config.yaml
activation: "swiglu"
rope_base: 10000.0
attn_scale: 0.177
init_std_up: 0.0361
batch_tokens: 65536
Below are experts of layer 8 (counted from 0) of a mixture-of-experts language model. Rows are named router (the router's row for the expert), gate (a neuron's input weights, with its number), up (a neuron's input weights, with its number) and show model dimensions 0-191. Each number is 200 + 40 x the weight over its row's rms, rounded and kept within 0 to 999.
Before each expert's rows: a language model's description of what the expert responds to; "mostly gets" lists some tokens that are sent to it at least half of the time. This comes from a sample of Wikipedia text that the model never trained on.

# expert 3
Determiners and possessives before time or period nouns, like "this point", "the next 12 years", "the last two decades", plus possessive 's.
mostly gets: " next", "year", " early", " this", " last", " previous"
router,205,176,188,192,199,220,218,160,221,88,235,260,163,116,209,227,159,265,230,174,152,132,169,186,186,174,224,225,244,178,232,160,183,156,190,197,255,287,232,176,160,166,236,182,168,253,189,176,189,148,146,222,116,221,199,223,133,230,259,160,193,223,220,187,228,191,196,249,310,167,148,136,200,230,171,185,194,213,193,241,214,159,245,231,133,223,203,189,222,213,214,139,229,180,195,173,233,276,107,167,198,151,213,170,139,176,183,272,186,210,195,218,202,211,207,189,184,159,182,258,186,220,163,199,233,214,220,130,212,185,227,196,205,243,140,179,227,205,256,180,205,169,200,180,211,175,270,236,209,155,172,178,221,169,254,190,164,258,109,202,229,241,195,253,216,169,184,157,182,128,252,228,173,231,228,171,250,235,275,164,307,158,225,204,245,276,251,312,167,270,168,202
gate0,228,197,199,171,222,222,213,140,234,191,189,171,194,223,223,277,230,230,139,214,200,128,229,123,251,288,164,227,189,222,184,203,176,263,123,205,157,196,130,217,210,181,279,167,266,197,316,233,189,213,189,181,187,213,167,140,235,187,226,263,211,185,249,186,236,182,99,244,227,199,175,197,150,267,165,173,251,240,273,172,189,195,167,213,211,237,220,134,190,136,194,160,158,149,255,191,118,161,179,184,160,189,198,263,145,189,201,197,138,207,114,171,213,176,205,199,263,209,206,241,179,179,239,202,158,153,178,134,195,239,205,256,178,193,192,168,150,221,219,184,169,204,157,195,212,148,116,208,155,209,254,192,186,198,216,262,162,185,198,178,204,263,196,252,218,176,62,171,143,212,158,200,187,194,185,180,188,215,304,182,218,248,192,198,227,259,136,209,125,198,227,245
up0,204,264,290,192,203,184,261,257,210,184,192,207,220,182,175,197,270,312,182,261,227,214,277,225,257,275,191,159,229,147,166,221,182,208,264,203,117,203,143,170,182,213,295,241,142,207,223,214,228,204,213,228,197,223,164,179,221,164,249,193,225,235,189,156,180,188,268,236,164,203,196,166,254,273,171,246,188,206,200,153,192,223,217,208,140,155,195,159,206,174,250,200,201,188,173,196,118,147,186,193,238,174,194,134,205,257,248,184,214,178,152,216,238,134,152,165,239,184,192,197,272,130,282,163,171,175,194,161,244,228,160,146,230,211,247,198,184,191,149,191,109,211,199,208,184,185,150,167,142,177,165,177,116,118,127,176,252,188,206,202,227,240,149,113,217,236,183,263,211,183,226,255,164,192,253,241,160,289,224,190,240,160,167,240,177,241,179,232,181,152,192,211
gate1,236,144,193,279,153,220,178,274,261,247,173,171,186,195,200,247,191,152,175,153,163,157,233,183,140,185,239,184,169,219,137,233,178,214,205,159,232,237,213,152,175,191,191,253,165,160,197,258,271,159,253,151,165,168,179,215,136,191,235,203,224,196,221,217,236,167,177,109,265,90,196,120,200,283,172,206,189,176,215,163,232,158,181,207,219,241,175,178,175,208,303,193,213,173,188,151,241,299,191,285,191,188,233,167,199,179,225,217,260,294,169,169,270,207,164,238,232,164,218,188,151,253,241,209,221,228,235,217,199,200,174,226,155,237,263,177,165,243,204,207,266,146,169,304,189,268,206,226,185,184,209,223,219,176,198,195,241,179,176,222,248,224,140,176,127,192,164,234,235,173,194,184,199,94,251,175,245,293,229,184,181,149,193,226,250,224,167,239,188,199,195,187
up1,182,169,277,200,252,219,145,213,182,133,265,200,234,182,198,218,221,187,203,186,159,220,129,217,244,182,188,208,208,209,159,228,224,245,173,183,243,147,176,263,177,249,204,195,232,137,187,180,226,204,204,147,198,173,184,209,190,203,194,236,211,274,276,214,238,143,141,215,241,175,234,207,283,247,154,189,208,224,222,180,219,179,93,174,227,212,249,202,177,140,142,119,188,166,227,191,178,187,133,206,176,150,266,176,264,194,271,158,251,195,221,156,117,170,195,216,273,157,142,176,234,193,170,213,219,224,190,200,258,221,228,266,225,249,243,225,214,162,186,224,213,175,155,237,206,197,252,218,119,259,272,187,243,227,321,193,204,162,159,250,195,237,198,255,252,249,142,192,136,194,231,231,214,199,197,232,164,149,277,205,283,165,150,230,231,231,178,210,178,149,91,177
gate2,247,231,235,188,226,124,197,108,200,207,198,162,98,221,174,242,177,203,175,164,184,163,247,197,160,240,178,198,200,134,203,185,136,247,141,197,194,202,236,215,187,233,216,148,229,231,221,132,144,211,205,300,161,177,172,229,206,207,188,198,251,137,191,170,156,201,187,177,159,150,232,199,245,212,231,140,244,198,298,238,217,168,224,207,241,210,279,140,169,232,220,213,183,139,261,198,223,259,190,198,140,202,213,197,149,236,135,164,154,167,181,213,189,194,193,188,256,237,160,167,106,205,194,196,195,153,224,155,149,232,227,201,243,197,225,151,199,200,246,226,184,206,257,198,198,179,190,249,159,126,163,209,174,134,99,233,211,157,214,263,272,176,235,227,156,193,180,206,295,181,230,170,216,234,151,299,200,231,249,262,237,233,271,155,261,173,283,208,176,149,169,173
up2,227,189,214,96,187,240,249,233,202,234,213,197,248,196,204,119,178,190,195,186,191,226,215,307,282,189,212,233,229,207,147,223,175,197,156,180,129,233,236,231,233,198,150,247,268,153,164,208,177,170,158,183,170,191,274,212,147,220,240,185,203,219,158,178,205,169,242,217,191,190,194,176,196,220,161,204,202,69,224,227,224,176,338,201,252,194,229,166,191,210,205,188,198,152,210,171,229,213,267,271,146,254,227,152,220,189,184,248,195,253,242,197,157,114,187,228,241,193,233,136,109,135,228,153,210,248,209,138,161,175,147,188,162,145,164,153,215,195,197,200,295,185,174,159,209,190,240,236,160,220,110,219,225,229,197,156,198,202,192,188,221,199,226,193,224,176,208,154,268,161,214,181,133,138,207,158,164,256,177,239,211,252,113,238,202,195,242,255,261,185,226,168
gate3,235,205,164,177,165,283,205,193,215,184,265,156,179,195,215,249,264,234,148,226,157,95,231,178,224,101,181,243,199,158,199,188,172,140,192,223,287,212,210,239,205,244,159,226,157,172,228,159,177,208,233,158,198,184,169,215,177,187,204,243,166,185,174,254,159,166,201,212,280,180,185,181,133,122,250,191,228,262,277,230,261,190,252,185,223,183,179,174,178,161,228,200,242,191,214,205,147,238,251,213,141,234,172,192,231,181,225,156,180,192,154,267,254,188,201,191,243,133,199,190,183,252,167,274,216,203,198,138,128,139,202,200,210,192,124,129,145,265,178,215,252,258,171,187,270,215,201,162,162,236,208,262,230,217,170,252,236,130,204,209,288,136,193,230,195,180,244,166,218,185,158,257,164,262,148,141,196,272,216,165,156,216,179,249,126,220,176,220,170,212,187,272
up3,192,212,209,132,140,304,163,194,190,206,213,242,211,214,137,202,167,210,183,262,264,259,232,248,211,175,205,124,144,206,168,190,153,186,227,183,88,223,221,199,219,195,241,204,237,247,231,192,198,114,224,260,252,211,301,267,182,200,157,198,167,198,219,205,186,224,216,260,273,237,226,173,174,143,172,167,275,149,234,124,202,188,261,203,230,177,207,245,226,255,223,204,187,184,261,235,259,242,173,255,213,234,154,160,151,143,211,173,256,202,170,192,196,226,243,141,190,204,200,208,176,193,247,194,162,190,153,205,211,192,220,252,245,198,246,169,133,133,209,35,232,185,217,194,210,168,145,165,193,272,233,174,176,251,214,184,157,222,229,230,111,178,199,213,204,187,187,138,205,188,174,236,240,192,163,188,180,186,230,215,240,253,159,234,151,162,206,246,272,179,161,159
gate4,261,164,170,132,184,259,119,240,206,167,175,281,187,128,186,230,248,164,191,198,253,194,254,188,186,180,132,204,191,211,242,172,251,185,229,110,142,252,147,221,186,233,263,321,242,286,189,202,257,180,217,188,277,211,206,154,123,140,230,210,122,148,261,262,185,172,190,196,163,204,178,184,152,251,259,164,236,183,241,221,205,187,221,231,182,220,187,201,215,232,193,212,213,207,179,157,196,168,237,173,116,191,165,161,248,197,238,231,242,234,252,149,150,221,194,194,292,203,188,203,158,156,132,227,202,219,204,215,244,179,235,191,237,272,260,175,163,256,247,221,246,269,174,120,218,227,198,183,246,196,229,208,222,220,179,156,268,148,189,231,176,232,208,186,185,172,147,203,149,208,189,222,233,225,252,244,174,192,188,216,188,255,192,235,162,183,277,247,166,190,283,242
up4,305,208,201,163,220,209,204,135,144,196,256,222,263,201,155,165,140,176,213,227,130,157,196,152,216,254,160,189,182,216,198,224,186,141,200,250,191,179,206,307,190,212,183,163,231,248,188,214,172,220,152,235,168,202,231,128,212,236,182,205,265,125,210,215,175,192,97,189,204,191,226,179,152,204,235,156,310,242,166,215,267,128,240,210,264,278,199,152,194,221,231,255,192,160,217,230,170,186,218,201,176,170,246,140,248,267,185,224,218,227,208,168,238,192,206,206,207,237,201,219,194,140,153,164,220,188,187,241,257,201,185,177,218,222,163,131,162,163,160,145,171,257,300,222,211,235,235,222,175,169,202,184,224,155,188,163,156,201,68,135,194,229,235,231,244,179,165,198,125,227,167,144,255,216,189,185,212,173,172,196,169,148,274,123,222,140,204,216,192,249,247,179

# expert 59
Main verbs and their following prepositions in narrative prose: became, designated, replaced, called for, referred to, allied with.
mostly gets: " became", " took", " began", " called", " joined", " wrote"
router,213,187,173,169,227,259,163,163,185,247,218,271,190,186,127,89,267,226,161,152,146,225,238,198,216,123,153,139,136,220,205,269,213,218,183,195,170,282,218,271,176,149,230,230,169,217,210,223,246,199,233,253,187,210,230,172,200,245,165,165,205,166,196,233,163,193,228,268,213,187,273,145,205,187,193,226,213,205,171,142,158,168,223,210,208,260,192,177,112,206,203,151,171,142,172,197,252,235,194,164,199,165,174,169,139,158,225,178,208,229,209,268,215,208,300,234,194,192,172,202,153,147,217,221,141,213,248,155,163,245,189,168,248,184,194,215,230,249,299,196,207,213,183,172,122,258,176,198,141,203,204,189,205,200,160,159,206,181,156,221,273,219,163,197,162,178,260,103,128,89,169,209,179,208,284,151,214,217,246,224,131,200,135,214,228,175,180,173,251,214,193,164
gate0,197,269,228,230,152,225,224,178,199,232,175,235,182,159,209,228,178,146,231,150,163,191,197,224,255,212,176,318,202,131,185,208,143,263,215,120,189,178,179,262,157,178,190,151,214,242,233,214,192,221,228,175,213,114,204,194,205,178,203,180,233,213,275,249,138,169,136,204,230,191,233,161,124,212,261,171,204,210,177,172,174,172,225,187,252,199,121,180,220,199,237,303,205,199,237,279,327,131,141,267,253,213,256,242,198,169,200,187,227,130,247,227,253,259,236,180,179,265,214,231,189,263,164,193,259,157,187,218,197,218,161,262,204,128,170,211,184,247,192,182,224,194,209,132,195,135,172,234,239,169,194,146,105,137,156,209,182,116,203,188,209,246,201,209,178,176,245,175,218,235,183,230,116,216,225,230,237,197,164,199,256,219,206,188,186,235,174,229,203,252,210,169
up0,145,240,131,212,120,111,134,267,210,219,163,224,237,122,203,169,237,230,160,239,268,216,180,257,228,179,211,251,146,192,195,191,177,143,258,168,183,214,201,229,131,205,231,215,229,201,184,194,202,161,175,224,197,91,227,263,244,198,244,248,194,230,205,167,151,196,223,283,195,140,170,199,235,198,234,218,205,223,202,185,182,130,148,187,175,153,240,218,184,224,199,209,229,137,166,174,259,123,153,147,201,170,121,204,210,231,174,211,162,206,216,145,239,241,217,217,197,220,208,191,204,167,222,201,173,215,150,226,151,202,205,200,171,263,195,199,168,207,212,84,143,206,218,266,203,130,138,138,237,201,265,298,180,227,175,201,190,164,162,225,131,164,143,162,209,235,201,297,259,206,286,171,240,198,237,211,242,205,214,205,138,214,272,181,212,140,197,213,211,202,156,274
gate1,147,202,197,198,222,229,188,199,210,190,288,142,208,202,225,196,156,221,215,252,233,175,108,302,174,247,177,247,193,237,178,245,221,137,274,158,185,133,207,161,170,211,229,219,155,154,216,188,139,139,262,150,160,183,196,185,194,214,187,237,187,62,191,191,226,227,242,211,177,237,144,173,156,146,129,99,207,208,204,202,158,218,177,182,199,232,185,229,184,193,223,161,186,232,251,271,191,207,203,199,211,192,245,172,253,209,245,205,187,248,236,245,259,212,273,202,246,170,193,200,211,163,219,236,211,84,154,225,319,239,181,182,238,244,240,136,219,246,238,136,248,155,179,144,177,191,212,201,221,208,200,124,209,249,243,217,182,209,168,279,184,237,229,221,181,196,158,177,179,152,208,202,218,268,201,141,239,140,144,224,206,180,214,213,210,258,151,158,203,210,122,252
up1,145,233,229,207,203,134,163,184,159,246,166,210,165,187,176,171,184,211,196,205,200,186,111,168,195,271,191,236,200,136,159,234,149,179,153,164,190,132,250,241,104,201,245,150,183,215,280,176,245,226,234,266,206,140,192,254,242,205,258,235,243,276,183,218,179,209,161,275,202,93,262,180,211,156,218,231,172,149,201,203,205,223,175,262,240,143,198,229,169,229,176,184,197,223,175,224,297,191,215,231,279,193,256,146,186,193,208,156,233,137,231,228,169,202,204,126,120,185,222,212,230,285,190,204,220,226,249,235,172,243,187,293,218,207,126,208,253,198,154,225,200,209,180,187,254,211,191,175,225,236,167,196,147,214,207,242,276,126,191,210,177,253,276,148,205,192,185,219,215,197,91,144,221,159,211,223,218,254,155,242,255,243,229,159,194,189,224,187,215,242,210,173
gate2,249,207,216,235,219,229,211,144,254,184,219,245,155,181,217,225,237,261,124,201,202,195,234,185,200,205,164,155,222,237,218,224,232,109,216,167,177,193,182,171,168,233,196,160,117,159,179,215,205,227,120,292,129,207,209,248,192,156,172,169,250,209,187,77,219,166,188,262,222,285,195,220,199,165,139,185,155,146,195,168,189,174,247,247,208,163,226,234,206,252,211,187,156,155,173,232,150,197,229,209,221,206,189,199,171,213,323,169,220,196,254,181,227,88,201,291,243,173,212,154,146,170,176,290,220,183,239,224,188,103,185,233,248,197,221,224,267,220,222,206,203,249,192,225,173,235,127,170,259,181,105,225,197,204,217,176,284,248,170,203,162,175,216,206,208,157,261,148,223,244,149,201,236,191,169,164,191,164,146,244,209,203,215,212,156,175,232,160,248,234,246,170
up2,198,234,236,109,249,143,202,212,167,199,180,182,219,169,163,181,180,283,124,191,186,183,211,207,173,173,176,230,213,248,162,200,262,186,267,218,183,185,116,195,331,270,204,163,296,188,204,119,172,238,174,253,235,167,144,109,228,142,243,212,221,210,200,228,150,240,284,246,209,198,204,225,242,176,196,248,171,191,239,156,174,177,243,219,252,227,214,176,221,217,235,201,169,208,239,233,195,121,184,157,187,201,157,167,217,271,107,160,243,238,144,200,171,244,151,178,244,183,230,234,130,198,190,267,204,160,253,164,108,213,226,155,170,267,255,224,203,223,171,197,203,164,196,208,198,241,257,192,250,213,207,187,225,206,222,246,224,171,165,162,233,198,252,226,251,216,173,197,213,253,174,205,248,197,133,258,233,218,186,128,155,158,282,189,209,214,162,155,203,267,165,179
gate3,236,278,225,153,202,243,255,192,230,210,165,96,233,211,231,199,204,204,128,198,207,189,179,221,127,163,159,252,190,215,213,152,213,208,223,220,227,231,236,280,235,152,197,213,234,182,163,172,228,246,259,195,209,206,192,248,167,259,203,165,183,185,206,149,155,217,316,181,259,207,206,178,187,241,203,207,234,304,257,141,205,187,172,196,217,193,172,233,236,180,186,238,180,229,305,190,187,212,144,178,178,185,204,180,237,271,244,220,193,223,240,211,216,239,162,197,183,183,171,198,282,222,319,208,173,234,180,202,145,233,163,181,139,203,141,174,250,255,293,173,191,180,194,273,258,217,237,250,202,125,263,279,202,191,210,134,145,229,210,207,143,164,229,237,159,214,259,144,191,173,268,157,197,218,161,106,177,183,229,158,158,141,263,199,217,203,178,173,199,189,148,184
up3,238,217,182,222,315,172,118,186,142,198,189,206,179,142,151,229,158,149,241,173,232,186,184,220,183,211,102,293,224,224,196,212,189,211,236,253,179,225,217,234,248,249,242,187,183,270,255,194,202,296,181,223,204,240,194,234,172,239,180,155,155,266,203,186,222,249,149,168,208,237,202,159,223,180,231,169,154,262,235,235,152,189,247,296,174,183,176,155,187,217,117,275,176,177,186,227,187,241,192,209,185,170,274,178,213,226,155,163,174,201,137,274,181,258,207,225,231,217,211,246,181,153,183,266,233,153,189,205,197,268,236,231,269,253,154,239,284,165,149,243,145,162,189,221,189,264,268,179,126,196,143,187,200,225,220,236,184,141,211,151,195,189,222,238,194,185,221,242,159,168,227,236,262,171,141,286,174,192,218,149,218,221,176,175,206,157,121,212,186,178,238,185
gate4,183,299,221,157,228,254,143,165,219,220,251,191,155,203,193,228,227,126,195,205,168,107,174,219,178,254,141,221,210,205,180,211,225,193,172,248,227,212,234,217,166,189,189,212,137,162,229,216,246,203,202,140,195,161,210,227,178,219,189,202,241,121,278,210,143,227,199,205,160,218,190,215,201,200,146,230,180,189,213,242,212,103,223,218,134,168,147,218,128,153,319,244,222,221,216,244,114,174,142,164,233,173,208,120,190,216,214,241,200,160,263,152,229,174,208,181,224,233,225,226,154,252,259,254,160,181,192,204,197,160,173,238,223,177,238,173,200,174,153,221,216,278,189,200,168,210,233,152,253,180,218,214,260,170,177,193,289,226,148,124,169,195,179,235,298,211,242,223,174,188,216,167,234,237,298,185,248,185,182,242,213,133,186,112,191,240,134,230,256,130,243,177
up4,209,232,155,168,227,217,183,186,238,204,161,204,150,246,177,154,234,209,138,237,254,233,173,146,234,288,102,234,179,179,163,183,198,191,174,147,213,203,200,236,204,239,213,195,234,234,276,199,155,302,183,268,192,121,244,269,223,185,159,177,217,138,244,277,209,182,160,161,242,254,253,145,218,175,145,265,203,173,185,260,245,217,228,217,224,274,148,169,217,206,146,218,212,217,183,193,133,170,127,193,256,234,114,271,196,232,211,159,163,150,180,193,187,147,227,241,146,195,157,216,184,188,188,209,209,161,240,183,215,240,255,159,201,136,231,125,198,171,254,183,221,241,213,232,172,183,253,104,281,229,192,119,227,233,264,209,205,192,172,218,233,161,130,190,187,202,114,193,192,147,234,165,194,208,199,198,231,185,274,159,202,237,185,154,153,214,211,238,214,264,167,210

# expert 40
Prepositions and verbs that take an object in running prose, e.g. of, with, against, handle, reduce, bring back.
mostly gets: " using", " During", " provide", " make", " leaving", " without"
router,130,224,147,199,247,266,224,188,238,250,203,269,168,239,133,151,240,173,147,151,172,182,247,144,167,114,170,172,185,224,211,243,217,222,150,231,165,270,243,246,198,188,170,176,223,183,208,193,219,187,275,216,198,235,230,238,224,245,197,122,239,227,199,220,184,176,234,225,218,192,258,184,216,163,122,256,196,238,159,150,160,206,147,261,200,216,204,124,141,175,135,137,152,174,148,149,163,267,234,175,199,197,160,180,165,153,248,217,203,246,221,200,173,245,262,276,165,190,220,224,134,131,270,238,180,169,274,209,154,197,229,215,261,200,200,186,209,227,201,123,204,201,217,190,209,242,232,187,148,204,232,224,282,223,137,176,144,219,143,218,271,216,142,202,187,170,204,137,169,99,185,250,166,213,216,186,217,254,251,175,107,212,161,151,208,161,155,193,221,237,229,196
gate0,146,231,153,227,186,233,259,183,198,171,187,167,211,209,229,132,181,138,191,197,180,212,214,157,203,213,223,226,179,189,166,146,224,159,182,119,222,224,206,253,182,159,157,147,251,187,171,106,172,246,208,256,220,159,246,232,169,130,260,219,233,192,188,169,203,145,204,224,261,194,219,197,239,205,257,145,159,182,240,272,281,238,238,179,186,158,243,162,165,267,207,199,224,184,156,217,231,136,218,216,200,214,209,198,132,198,243,158,124,202,232,246,261,292,125,223,241,160,190,239,173,208,233,157,187,226,205,137,212,202,259,202,234,230,141,229,124,236,261,147,238,127,243,94,137,219,148,225,187,240,195,193,186,200,231,138,165,153,210,255,225,195,216,169,136,205,204,194,172,257,171,229,151,209,181,209,213,268,137,102,172,186,285,205,124,185,212,200,191,229,173,245
up0,162,171,207,185,197,217,247,243,259,194,214,238,238,193,175,144,152,161,131,181,197,173,185,184,237,194,268,212,118,185,225,194,207,205,194,173,179,173,198,185,135,184,138,139,216,200,74,159,247,186,177,227,169,197,235,174,131,148,188,171,208,219,180,249,245,183,164,216,155,180,189,154,203,225,99,256,193,206,211,209,222,191,216,206,124,189,142,190,160,210,209,170,173,204,241,232,194,129,301,203,100,306,185,130,205,226,161,209,219,125,172,213,219,201,210,139,220,199,206,170,173,221,211,247,220,203,218,183,195,218,200,234,263,148,171,256,277,186,161,258,148,183,198,182,188,205,199,214,246,226,206,207,148,311,187,194,229,150,186,246,217,218,177,106,216,202,210,205,125,171,142,166,259,211,206,293,227,212,211,152,227,262,141,181,164,286,179,137,132,158,188,180
gate1,209,128,141,170,208,281,225,197,242,216,276,152,160,142,194,134,259,157,243,221,252,251,249,140,196,174,189,132,227,178,232,153,199,163,195,208,221,199,160,155,171,161,212,153,180,207,202,196,186,232,183,266,203,75,234,149,162,235,252,161,178,218,293,204,177,169,262,202,151,179,215,161,223,218,209,189,183,198,222,286,213,149,237,165,124,127,249,181,206,270,152,211,131,197,270,154,185,184,192,210,225,201,202,186,186,194,226,130,206,199,147,197,151,175,231,231,245,231,272,208,217,190,162,160,155,157,171,287,196,249,189,163,244,221,175,184,135,200,169,188,181,222,244,225,190,254,179,225,198,149,275,206,256,186,209,243,294,174,183,173,270,271,165,221,286,251,218,183,177,214,250,195,237,196,231,199,168,164,193,180,176,176,236,289,217,175,192,257,233,168,172,172
up1,176,249,185,184,229,235,153,174,250,212,219,214,219,217,160,171,190,140,182,188,229,245,137,152,199,216,187,222,148,128,208,131,190,149,133,272,206,195,190,143,266,247,187,128,177,208,189,211,249,125,255,136,210,202,204,204,162,178,133,241,205,180,182,187,225,212,194,211,181,191,220,201,229,221,198,126,273,200,244,258,208,206,208,217,211,245,158,189,268,200,189,176,235,243,175,178,206,277,237,164,137,177,207,152,202,178,183,229,139,224,215,205,162,211,261,250,204,262,110,112,108,201,179,161,144,219,231,193,184,200,297,198,211,138,144,296,193,248,257,227,202,151,162,168,191,219,128,195,242,144,153,187,179,205,260,164,263,223,201,181,140,192,255,151,160,244,195,136,256,197,213,203,162,188,155,160,271,291,206,207,158,130,147,234,204,160,228,221,213,192,251,200
gate2,202,172,109,246,250,179,217,190,176,207,196,243,219,216,184,206,255,199,179,223,175,138,219,184,259,234,254,234,197,227,155,194,169,186,268,175,255,180,228,187,154,188,231,241,167,200,209,56,197,163,212,199,217,178,137,215,156,228,191,265,215,194,258,169,200,81,162,213,207,201,168,232,211,145,170,197,161,162,149,236,272,205,160,252,212,189,255,127,255,236,222,307,245,190,173,123,223,178,182,170,240,228,199,158,276,172,143,202,197,202,177,176,171,185,251,222,146,169,208,166,197,236,237,161,143,194,233,201,182,163,189,202,267,240,254,235,199,202,201,200,212,166,126,201,196,169,210,160,152,197,226,152,164,145,264,142,200,215,97,175,213,296,250,202,176,209,258,149,161,203,205,224,179,233,118,235,155,278,219,151,192,164,200,197,222,177,198,174,247,297,179,197
up2,160,256,213,229,216,235,193,187,164,247,203,224,234,193,167,182,193,186,196,129,155,240,171,165,116,190,180,181,218,241,241,178,181,225,213,241,235,158,112,170,168,194,231,180,232,190,227,192,231,207,244,129,159,223,157,223,61,231,227,187,167,145,201,165,201,166,215,204,179,154,229,242,253,209,226,195,182,197,221,175,225,203,192,183,190,175,200,220,233,233,277,206,252,199,165,208,162,245,238,210,186,206,234,141,120,215,236,194,227,267,102,278,242,163,188,165,227,151,172,204,241,188,205,224,169,164,215,217,171,132,138,227,248,159,226,211,186,328,263,205,206,173,149,119,199,255,257,254,186,159,192,181,235,193,246,202,260,185,184,214,257,189,212,199,100,113,163,205,286,237,203,245,212,157,304,163,154,181,159,177,190,193,250,191,177,266,196,185,139,220,267,219
gate3,149,224,191,187,243,167,216,216,219,207,231,197,181,182,198,161,178,188,204,162,174,275,271,126,230,141,132,204,224,199,211,184,204,184,282,226,190,221,243,267,231,157,205,271,173,146,166,176,271,202,67,200,231,212,208,231,168,205,144,180,191,193,178,227,259,244,214,245,190,195,244,174,263,215,215,186,143,232,162,262,139,244,237,211,123,188,236,242,205,222,179,156,164,198,275,248,295,222,221,217,137,185,195,135,201,241,208,292,175,184,199,178,250,197,191,196,266,155,168,152,227,210,185,208,166,249,286,249,117,190,243,171,206,251,158,248,211,226,220,229,178,245,240,246,154,238,178,281,211,181,235,198,208,135,176,220,180,228,235,191,233,154,205,267,229,198,246,222,190,170,162,188,224,130,233,203,190,189,135,178,138,166,194,189,212,85,240,284,170,175,172,187
up3,142,222,231,212,235,257,234,236,216,168,113,186,134,221,168,189,227,167,223,220,175,144,216,173,113,221,153,161,137,210,163,209,208,207,197,226,232,225,187,173,204,203,195,219,201,217,191,225,214,144,183,111,150,128,191,207,230,119,251,195,280,197,227,148,139,147,191,168,225,212,215,245,275,116,214,194,231,146,201,116,194,211,102,153,181,201,216,151,146,192,177,115,214,171,177,214,182,120,174,235,205,160,141,152,234,203,149,192,152,172,203,164,248,214,181,264,223,176,184,233,164,155,108,157,236,207,176,182,170,199,219,165,168,216,336,199,216,185,245,211,189,300,208,233,230,227,177,150,282,172,239,238,195,146,247,263,242,219,142,209,235,220,227,174,169,251,217,164,215,183,163,115,204,209,235,233,235,203,232,258,191,161,183,203,220,231,207,138,170,179,214,190
gate4,187,183,214,230,179,177,141,254,154,249,174,194,200,174,261,142,201,223,198,135,243,222,246,164,237,256,175,237,235,214,158,229,230,255,247,157,195,250,165,221,207,192,221,197,275,195,247,283,215,267,170,189,210,254,175,246,225,226,235,234,248,184,200,170,142,192,178,257,168,219,240,151,145,189,204,228,261,202,187,262,200,210,213,205,290,230,228,235,258,237,283,216,180,246,180,138,192,241,157,273,205,152,193,200,308,204,186,135,178,220,223,175,316,177,134,202,140,175,229,205,212,180,211,140,201,195,190,253,148,268,149,103,170,192,207,243,230,175,218,182,197,210,252,211,183,193,218,194,265,204,231,253,220,224,145,170,234,186,158,232,211,184,76,199,218,240,172,223,240,153,166,176,195,153,205,203,232,233,97,226,225,137,182,231,240,262,182,180,263,252,193,194
up4,261,151,212,204,215,182,235,216,215,170,255,167,195,224,258,187,229,158,243,121,166,153,246,101,213,212,156,190,252,238,253,196,162,220,210,164,164,174,244,277,148,263,222,202,182,240,228,244,164,165,170,237,217,215,229,180,229,207,183,229,138,232,164,263,191,207,177,232,186,146,221,216,210,224,169,173,213,172,226,279,135,210,258,168,280,204,197,219,223,216,206,163,175,211,160,189,218,221,278,176,216,319,243,202,252,218,203,126,218,144,227,319,200,199,219,191,263,265,214,170,191,197,185,178,173,150,229,240,252,214,250,163,170,130,216,154,131,244,175,146,206,209,206,88,176,250,172,259,202,219,269,176,189,225,181,131,151,220,220,202,181,102,221,212,193,230,171,279,224,169,190,285,179,172,149,218,209,249,177,183,193,180,183,188,222,123,177,217,174,252,191,238